Below are experts of layer 8 (counted from 0) of a mixture-of-experts language model. Rows are named router (the router's row for the expert), down (a neuron's output weights, with its number) and show model dimensions 0-255. Each number is 128 + 24 x the weight over its row's rms, rounded and kept within 0 to 255.
After each expert's rows: a language model's description of what the expert responds to. This comes from a sample of Wikipedia text that the model never trained on.

# expert 13
router [ 58  95 136 118 159 117 136 165 130 127 111 135  98 127 114 125 120 168 125 150 122 122 142 132 102 183 131 171 100 115 134 124 133 141 118 151  98 151 101  98 111 126 100 134 123  88 142 142 139 149 121 116 113 108 119 119 164 137 175 139 147 110 188 144 143 140 134 157  92  93 174 151  96 123 152 120 114 120 143 134 158 154 117  90  56 163 105 137 157 125 123 196 116  96 138 116 177 135 138 181 154 114 154 117 184 131 127 125 167 141 130 153 124 110 119 161 122 101  95 108 123 143 138 156 131 150 121 153  86  94 110 121 160 144  75 137 122 115 153 116 127 152 141 117 139 154 125  99  86 112 112 123 135 129 153 127 123 110 158 126 100 124 104 142 134 132 146 116  95  93  94 165  98 121 118 116 139 120 147 159 131 153 178 123 139 148 122 124 117 111 114 132 176 137 114 121 107 158  98 183 148 114 113 148 152 142 153 158 131 104 135 118  88 150 132 113 101 140 148 130 126 166 175 127 111 133 124 150  99  88 119 126 110 131 167 109 122 160 105 165 119 116 116 120 118 144 140 207 142 141 134 158 106 116 141 160]
down0 [ 95 110 121 126 131 114 115 165 117 116 102  81 131 100 147 139 125 135 130 109  91 147 122 157 150 119 107 138 148 111 115  99 146 162 162 107 104 135 102 163 168 138 146  84 126 122 127  99 144 160 140 104 116 152 103 116 112 140  57 142 125 101 179 120 119 136 134 116 136 102 154 127 153 146 100  88 175 145 140 128 160 141 151  89 117 141 123 126 163 143 128 119  84 150  99 118 125 132  84 127 133 143 134 173 130 121 142 147 144 104 125 117 140 146 120 116 179 130 179 113 139 169 153 189 158 141 132  58 123 151 104 111 140 112 129 133 127 110 129 116 106 137 116 116 102 116 143 126 146 102 136 114 120 167 164 122  89 162 108 139 141 131 137 133  93 110 160 122 142 165 136 166 137 121  98  97 103 172 154 129 151  93 146 132 153 129 120 134 116 112 138 113 143 118 178 115 142 151 103 106 110 141 114 151 144 136 131 116 120 116 137 185 127 147 153 103 118  91 112 126 137 131 136  93 197 165 165 109 149 128 145 162 146 169 158 182  97 128 166 118  88 110 181 118  94  92 138 126 132 102 122  91 149 166 118 134]
What it handles: Coordinates and data labels

# expert 12
router [145 104 151 106 175  83 143 135  97 147  90 161 123 159 106 121 144 114 120 144  89 114 152 148  97 175 120 125 116 138 113 137 124 122 167 162  83 136 140 111 118 135  66 126 102 134 171 138 109 157 145 135 158 126 110 109 133 101 163 103 154 139 122 101 122 136 148 176 122 151 105 164 127 132  99 130 133 131 126 118 140 168 107 118  70 139 110 158 155 161 153 160 110 132 186 120 115 193 147 157  98 115 132 106 134 122 120 127 168 118 137 143 102 209 111 135 110 124 159 148 151 157 138 150  90 152  94 155 125 112 157 111 149 113  99 158  91 136 146 163 142 147 115 143 153 161 127 128 118 130 104 107 119 144 150 112  67 160 116 133  98 121 126 158 108 135  94 140 112  98  99 122 162 111  94 160 108 119 115 139 139 135 160 146  99 122 101  85 125 137  62 110 143 103 165 111 108 139 139 148 105 131 138 115 137 119 137 127 125 167 136 136  78 139 104 125 138 132 127 119 128 142 110 139  80 136 158  94 130 104 138 117 124 115 112 121 144 166 109 123 103  95 104 103  82 152 140 135 129 126 159 179 136 138 131 147]
down0 [163 106 139 124  91 142 144 122 145 112 177 119 130  83 139 157 130 140 127 138 157 142 154 119  87 137 130 146 172 155 110 121  88 127 126 143 115 152 108  95 130 140 147 125 187 109  84 138 131 110 126 125 114 113  76 115 139 167 120 109 135 140 141 154 137 163 137 160 140  81 172 100 143  93  82 108 115 124 100 142 133 126 128 156 127 106 134 113 134 126 109 112 147 122 110 110 172 131 126 122 178 107 147 118 154 128 148 105 163 118  84 131  81 152 133 127  99 136 139 123 127 134  97 163 128 123 124 119 105 107 178  91 132 151 143 161 101 144 168 156  88 148 159 109 154 162 144 130 117 159 110  79 138  99  82 132  87 148 150 136 129 153  84 163 117 128  84 137 119 151 200 126 121 149 109 130 117 101 157 121 155 113 181 105 131 116 150 142  96 103 145 129 165  89 103 136 125 121 126 100 100 151  77 118 126 118 160 133 142 146 142 116 107 104 153 120 176 129 161  88 121 135 158 116  87 112 166 124 153 110  86 129 140 130 152 108 137 147 150 165 138 145 169 123 107 114 118 153 138 157  90 124 137 120 130 158]
What it handles: Table headers and cells

# expert 16
router [115 157 122  94 140 110 146 102 128 130 107 110 135 157  89 110 111 123  95 143 124 106 132 128 129 106 105 151 142 148 128 130 134 117 114 107 135 167  99  82 117 150  80 128 107 149 168  93 118 157 151 118 149 134 161 118 152 116 129 133 149 155 139 118 126 130 132 132 127 160 147 168 106 120  47 113 138 144 135 139 145 140  79 128  96 127  98 110 131 119 132 200 126 117 141 151 156 144 110 104 138 120 133 117 169 128 120 129 144 134 159 107 124 176 141 134 134 118 143  64 144 145 100 107 111 120 148 118 119 136 133  99 199 119 116 123 134 167 107  83 118 124 124  96 139 156 129 132 104 122 130 128 132 146 153 152 112 101  89  42 137 130 109  84 101 166  99 167  97 110  95 141 134  93 116 124 130 129 153 131 146 116 164 200 154 101  92 130 109 111  93 133 126 112 149 102 122 129 157 115 125 137 166 140 136 104 125 133 132 169 116 143 186 172 121 108 118  97 112  81 123 122  85 177 105 139 154 163 180 143 122 154 122 125 155 118 133 122 171 134 123 129 120 134 148 138 117 128 139 109 129 151 168 133 160 126]
down0 [118 140 101 109 142 128 107 164 128 140 126 137 119  76  86 117 100 124 107  85 103 166 113 155  78 152 119 100 126 153 113 132 133 139 155 143 152 140 117 114 143 124 139  91 132 138 140 114 121  59 153 133  67 205 114 136 107 112 139 113 147 125 110 109 146 141 177 146 100  94 102  96 103 194 148 134 132  97 130 171 158 124 148 142  92 138 121 140 122 133 173 145 156 137 102 130 143 112 179  92 100 158  86 121  83 148 144 151  89 128 111 152 149 127 173 129  98 120 120 110 146  98 125 107 133 149 157 156 149  47  90 133 129  88 102 148 113 123 145 159  93 143  99 110 119 117 107  97 160 117 149 149 142 132 143 130 126 122 127 178 113 123 122 146 136 133 135 119 148 115 160 132 134 125 142 135 115 136 105 142 152 138 175 137  91 165 108  95 158 127 118 124 133 112 121 143 123 140 110  95  98 121 151 164 110 110 147 187 121 135 119 131 140 123 162 122 156 104 130 126 131 106 152 125  80 101 148 116 115 136 115 128 111  99 100 128 147 146 147 120  93 144 141 122 182 153 111 150 159 145  99 133 103 109 120 133]
What it handles: Sports competition words

# expert 20
router [ 90 176 127 126 117 137 160 149 110 160 119 153 107 179 119  97 122 146  84 140 125 125 122 135  96 174 101 121 142 109 135 127 121 134 102 138 118 139 100 138 122 161 141 134  91 140 129  92 126 102  96 128 168 140 111 126 150 107 127 110 130  77 123 155  79 140 121 112 128 157 123 141 131 138 135  79 135  93 155 105 124 131 152 156 147  99 118  75 105  96 129 102 154 107 103 123 190 113 110  91 159 145 154 117 158 128  99 123 130 105 105  96  90 147 145 153 135 108 128 154 143 172  88 151 125 130 110 157  93 123 137 133 125 134 113 155 138 107 131 129 122 148 133  92 128  84 166 142 117 110 130  98  90 141 120  73 107 133 137 114  89 144 168  80 120 130 131 141 115  84 133 122 159 143  95 150 136 131  79 129 130 108 125 143 107  67 140 157 119 108 156 106 123 124 141 134 142 156  60 114 106 115 139 146 206 117 138 165 163 116 139 116 131 150 129 165 126 125 139 125 169 155 131 175 143 149 172  90 141 113 136 152 132 133 143 158 111 174 150 118 132 118 150 156 124 132  95 118 132 131  98  87 117 141 138 164]
down0 [134 136 106 116 132 119 132 133 109 147 143 103 131 122 145 119 118 139 127 147 149 174  70 130 191 124 126  62 154 149 148 122 151 140 127 135 114 129 152 132 104 114 157 140 129 120 107 136 123  85 121 142 167  93 127 151 110 146 111 128 140 147 132 149 128 153  49  91 114 153 100 139 103 122 100 158 123 126 127 141 144 134 130 142 164 119 149 106 130 129 153 144 105 157  72 140  97 149 120 120 129 114  81 114 100 100  99 114  74 172 113 157 141 147 100 158 104 108 135 108 125 114 108 116 101 153 170 120  97 153 121 127 129 101 164 131 148 136  86 116 160 139 141 130 174 110  87 164 157 160 112 128 103 147 135 158 130 126 161 111 147 102 140  88  99 114 141 152  96 136 138 126 132 136 157 134 136 141 130  87 118 148 163 161 134 135 106 164  88 127 129 126 125 143 142  88 142 138 118 114 126 153 116 123 142 102 116 118  86 144  95 181 166 108 129 184 205  65 134 125 110 124  81 131  97 123 134  94 128 135 166 147 122 152 160 127 147 133 132 161 124 137 133 155  84 120 124 130 138 128 153 113 117 166 152  83]
What it handles: Prepositions and section breaks

# expert 3
router [119 136  87 142  90 160 112 101 125 133  95  76 107 162 153 113 107  78 144 114  84  79 168 145  92  93  91 155 132 119 148 121 108 121  84 158 115 150  84 132 137 175 118 157 117 112 148 125 147  89 159 119 123 131 123 134 123 144 142 138 113 152 113 135 159 119 146 161 128 133 151 133 126 157 107 119 126 103 159 125 112 172 115 120 119 105 114 118  86  78 135 141 122 101 152  95 155 133 107 158 129 116 120 111 183 103  84 159 137 104 124 115 104 145 109 145 112  99 137 128 111 130 137 130 141 158 106 105  68 186 104 115 144 133 119 153 105 143 123 101 111 155 131 159 106 140 158 149 120 118 124 113 134 129 155 100 120 118 162 126 108 121 130  89 113 150 108 125 105 139 140 149  98  92  90 142 164 125  81 141 169 136 153 148 164 120 121 151 101 123 137  96 200 100 126 167 131 118 117 119 187 138 171 140 153  97 136 103 112 149 117 131  98  97 160 121 125 115 140 154 121 114 138 154 132 128 133 106 128  72 165 115 146 132 165 164 177 129  95 155 145 127 101 123  91 139 163 128 136 137 122 142 136 127 161 119]
down0 [ 98 167 116 114 161  92 104 102 151 133 110  98 140 134 120 100  85 133 129 146 129 141 122 135 132 120 118 122 116 107 124 147 168 123 137 139 139 157 147  86 128 176 189 112 120  60 114 176 123 158 143 109 109 139 105 102 183 159 116 173 139 119 127 158 138 119 135 133 110 114 114 146  93  92 106 141 103  84 124 109 100 101 144 122 108 121 132 144 160 171 143 123 137 137 109  76 136 159  77 135 170 157  82 133 131 150 142 113 165 111 109 123 146 114 128  83 111 135 142 133 135 137 100 128 130 129 116 108 122 131 119 141 117 129 113 109 150 147 140 104 138 115 192  90  98 186 153 149 149 122 151 114 146  98 136 116 104 151  96 116 128 141 121 108 139 143 109 185 126 113 131 134 111 111 106 138 141 147 168 145 137 152 151 114 142 166 117 111 156 131 163 134 148 144 134 108 108 106 101 105 142 184 174 133 141 164 165 154 131 157 128 127  58 112 107 130 110 125 159 121 100 124  94 159 168  95 106 166  90 125 116 112 154 160 161 153 138 153  91 132 150 108 141 124  91 119 140 128 112 137 112 113 177 130 107 125]
What it handles: Mid-word common vocabulary

# expert 0
router [154 159 143 100 136 146 170 115 101 122  96 119 131 132 139 111 120 146 109 196 156 103 143 144 107 164 116 116 112  87  98 136 113 115 150 112  71 146 123 116 151 132 136 106  99 144 111 135 129 126 132 121 125 120 130 108  90  83 154 157 113 105 111 118 133 119 137 148 125 141  92 153 142 129 133 119 121 102 145  98 130 142 138  89  97 129 129 124  85 114 122 118 118 140 103 106 116 147 151 117 177 137 141 115 146 120 122 132 106 101  88 130 110 159 116 119 128 126 123  87 114 151 120  75 105 183  92 143  83 135 159 114 127 168 101 178 103 126 127 181 132 150 129 159 100  88 113 110  94 101 140  92 126 166 136  92  95 134 142 129 136  93 134 121 149 116 105 129  97  83  94 136 165 112 119 139 125  74 120 147  89  99 131 110 119  79 132 143  86  83 166 115 140 103 155 138 157 157  59 130 118 147 126 120 155 120 151 103 179 157 149 144 146 160 113 124 145  83 150 116 142 137 150 163 106 119 153  92 136  67 131 123 129 127 123 149 107 157 129 118 121 166 130 123 105 142 117 105 129 148 106  89 172 101 113 126]
down0 [156 141 155 128 118  88 127 148 157 121  90 135 127 103 175 141 161 116 162  75 123 146 109 127 163 144 121 115 119  84 121 102 101  99 141 106 112  90 138 147 141 146 139 144 139 150 121 131 153 116 137 122 161 125  93 146  98 202 118 127 115 126 114 154 167 127 116  99 163  79 130 160 142 166 118 125 105 132 119 169 137  59 136 142 140 123 118 128 138 137 110 161 134 178 101 121 113 150 117 117 126  92 130 120 155 145 161 122 179 115 140 128 154  57 121 140 130 146 106 157 107 141 131 153 103 105 146  99 161 103 105 135 125 118 148 129 125 104 104 124 172 112 151 138 168 112 141 138 130 132 109 146 123 103 142 144 146 148 132 154 123 163 115  75 144 117 111 124 108 149 124 167 109 179 126 145 126 121 130 178 136 152 121 113 103 174 122 123  81 149 157 153 122 145 118 154 103 112 151 120 131 126 113 104 112 106 108 127 103 146 102 179 133 142 146  76 187 151 108 144 140 122 132  95 123 147 121 125 125 114 103 171 153 132 117 118 143 116 137 113 154 110 121  77 170 113 137 141 112  63 147 182 109 104 100 126]
What it handles: Punctuation in tables and lists